Weights of a small mixture-of-experts language model, trained from scratch on English Wikipedia: 7682 steps.
Below are experts of layer 4 (counted from 0) of a mixture-of-experts language model. Rows are named gate (a neuron's input weights, with its number), up (a neuron's input weights, with its number), down (a neuron's output weights, with its number) and show model dimensions 0-47. Each number is 128 + 32 x the weight over its row's rms, rounded and kept within 0 to 255.
Before each expert's rows: a language model's description of what the expert responds to. This comes from a sample of Wikipedia text that the model never trained on.

# expert 23
Linking prepositions. Prepositions and connectives joining a phrase to what precedes, such as of, with, by, for, where, plus However, Despite and Additionally.
gate6 [124  96 111 110 151 163 112 107 114 102 127 165 146 140  94 130 127 159 145 142 122  91 208  83 122 108 114 132 107 112 103 137 132 101  85 152 145 142 116 170 134 183 133 168 112 138 149 114]
up6 [156 123 109 103 122 140 135 137 121 142 144 175 154 148  95 129 124 148 190 165  79 120 163 115 105 147 114 152  83  97  55 139 125 113 135 157 143  95 144 146 123 175 124 132 123 135 145 146]
down6 [167 127 103  97  83 115 161 146  87 154 143  83 150 116 137 129  66  92 151 131 130 179 129 205 146 184 122  77 147 109 108 201 137 113 145 136 186 136 180  91 108 104 101  78 117 135 102 127]

# expert 35
Acronym capital letters. Single capital letters and pieces inside acronyms and codes, such as TCS, USGS, MRTS, ITV, and country codes like RUS.
gate0 [127  87 144 118 102 193 114 123 145  77 192 197 163 200 157  90 188 116 168 156 120 104 131 136 131 117 202 163 152 122 183 119 148 146 131 143 126 121 124  91  90 125 134  86 152 152 121 139]
up0 [167 140 116  93 163 161 159 139 151  74 119 175  92 188 177 128 135 110 159 130 131 168  71 109 126  63 106 111 148 147 127 121 160 134 120 138 140  71  13 101 131 172 106 116 156 121 114 155]
down0 [138 125 131 173 159 127 145 137 148 191 137  94 142 117  92 124 143 106 112 121 140 158  65 179  91 113  76 105 106 111  95 111 139 184 111 193 127 154 113 159  77 117 128 135 104 125 211 111]

# expert 34
Digits in numbers. Digit pieces within large figures, vote counts, coordinates and codes, such as 2,688, 59,973, 7.78 km².
gate0 [147 209  77 111 170 190 106  98  94 131 148 146 143 157 169 126 138 132 146 121  66 113  98 161 126 102 147 138 120 102 102 146  82 165 159  97 108 152 116 162 110  99 123 107 103 116 103 150]
up0 [134 134  71 136 169 104 143 136 155 123 134 127 126 175 178 142 127 182 135 145  77 129 137  85 169 115 147 139 112 105  92 127 151 183 117  96 129 132  84 138  83  84 137  82 129 102  66 172]
down0 [ 94  94 127  89 155  98 203 155  97 128  97 140 130  95 171 124  78 136  96 142 118 122 180 107 170 129 103 175 121 115 173  92 143 143  79 149 119 153 135  95 159 113  85  76 159  87 100 172]

# expert 20
Perfect auxiliaries and quantifiers. Had, has, have, also, both, some, many, and including or included after a subject such as He, It or This.
gate0 [ 75 144 113 109 159  86 123 129 130  95  84 115 135  95  92 111 117 171  83  97 178 128 166 105 124  84 149 179  94 168  98 141  84  91  70 135 115 123 134 138 138 143  91 130 101  90 115 147]
up0 [ 75 119  65  97 186 114 109 151 105 122 134 128 121 143 128  98  96 140  59  60 191 134 186 128 102 100 171 172  89 131 123 128  92 100 132 184 142  89 150 121 162 132 169 153 152 106 123 182]
down0 [152 184  93 100 168 130 113 127 111 200 133 161 141 137 181  92  49 133  95 124 148 120 153 111 118 116 160 181 125 102 104 194 163 159 137 130 159 126 178 104 143 161 118 137 145 164 162 147]

# expert 54
Clause-linking conjunctions. Conjunctions and relative words opening a clause after a comma: as, and, but, when, while, after, because, who.
gate0 [111 146 105 125 114 144 108 136 132 156  29  54 134 133 143 154 150 127 110 161 130  51 153 102  94 102 118 167 129 158 111 161  77 146 126 106 121 134 117 176 157 179 183 106 129 136 120  90]
up0 [175 131  81 143  77 157 137  88 131 121 103 109 121 160 121 161 180 157 117 142 146 142 129  68 125  95 102 141 146  99 129 146 131 154  30  90 155 133  77 144  82  89 161 122 155 111  55  88]
down0 [172 141 109  79 121 168 107  93 165 104 131 183 177 170 154 167 175 121  89 153 146 222 129 115 141 128 152 125 186 129 116 140 134 110  36 166 148 123 127  79  48 120 166 117 164 102 115 162]

# expert 42
Capitals opening text. Initial capitals or words starting a sentence, section, or quotation, like A after a heading, He, "S, "M, and letters inside call signs.
gate0 [129  57 103 118 186 150 123 132 118  94 125 182  87 127  92  92 145  92 101  99 147 142  82  54 115 135 112 126 145 131 152 113 158 208 115 118 151 150  57 149 151 118 141 140 145 127  90 121]
up0 [136  36 103  99 148 133  85 147 130 137 135 149  93  85  86  96 138  93  89 127 158 182 113 140 120 108 103 101  99 165  85 139 179 183 106 142 153 130  67  91 161 118 111 118 196 154 121 158]
down0 [148  97 131 142 139 110 160 108 139 140 161 123 112 123 141  71 104 137 119  83 119 174 150  72 119  98  94 122  48 183  96  83 183  99 106 120  45 135 140 107  87 125 144 129 179 139  99 128]

# expert 7
Capital initial letters. Single capital letters or short capitalized pieces starting proper names in lists and tables, such as Alfred W-ordsworth, Florent P-agny, Houston D-ash.
gate0 [115 125 130  68  76 121 155 123 151 135  68 159  85 121 114 158 148 155 145  85 138  81  79 169 138 152 164 103 199 155 138 157 124  85  89  50 164 174  73 149 156 154 184 121 130 113 101  76]
up0 [130 109 135  85  75 121 133 139 165 130  42 136 123 128 118 119 157 172 163 116 109  89  89 117 142 141 147 106 200 130 139 152  98  87  84  79 178 125  87 133 185 131 208 142 145 136 133  65]
down0 [149 133 122 143 198 148 154  93 123 122 100 122 184 128 177 190 127 100 183 102 145 152 138 117 124 127 159 142 117 138  92 157 156 180 111 140 127 112 110 137 112  80 107 117 169 165 154 193]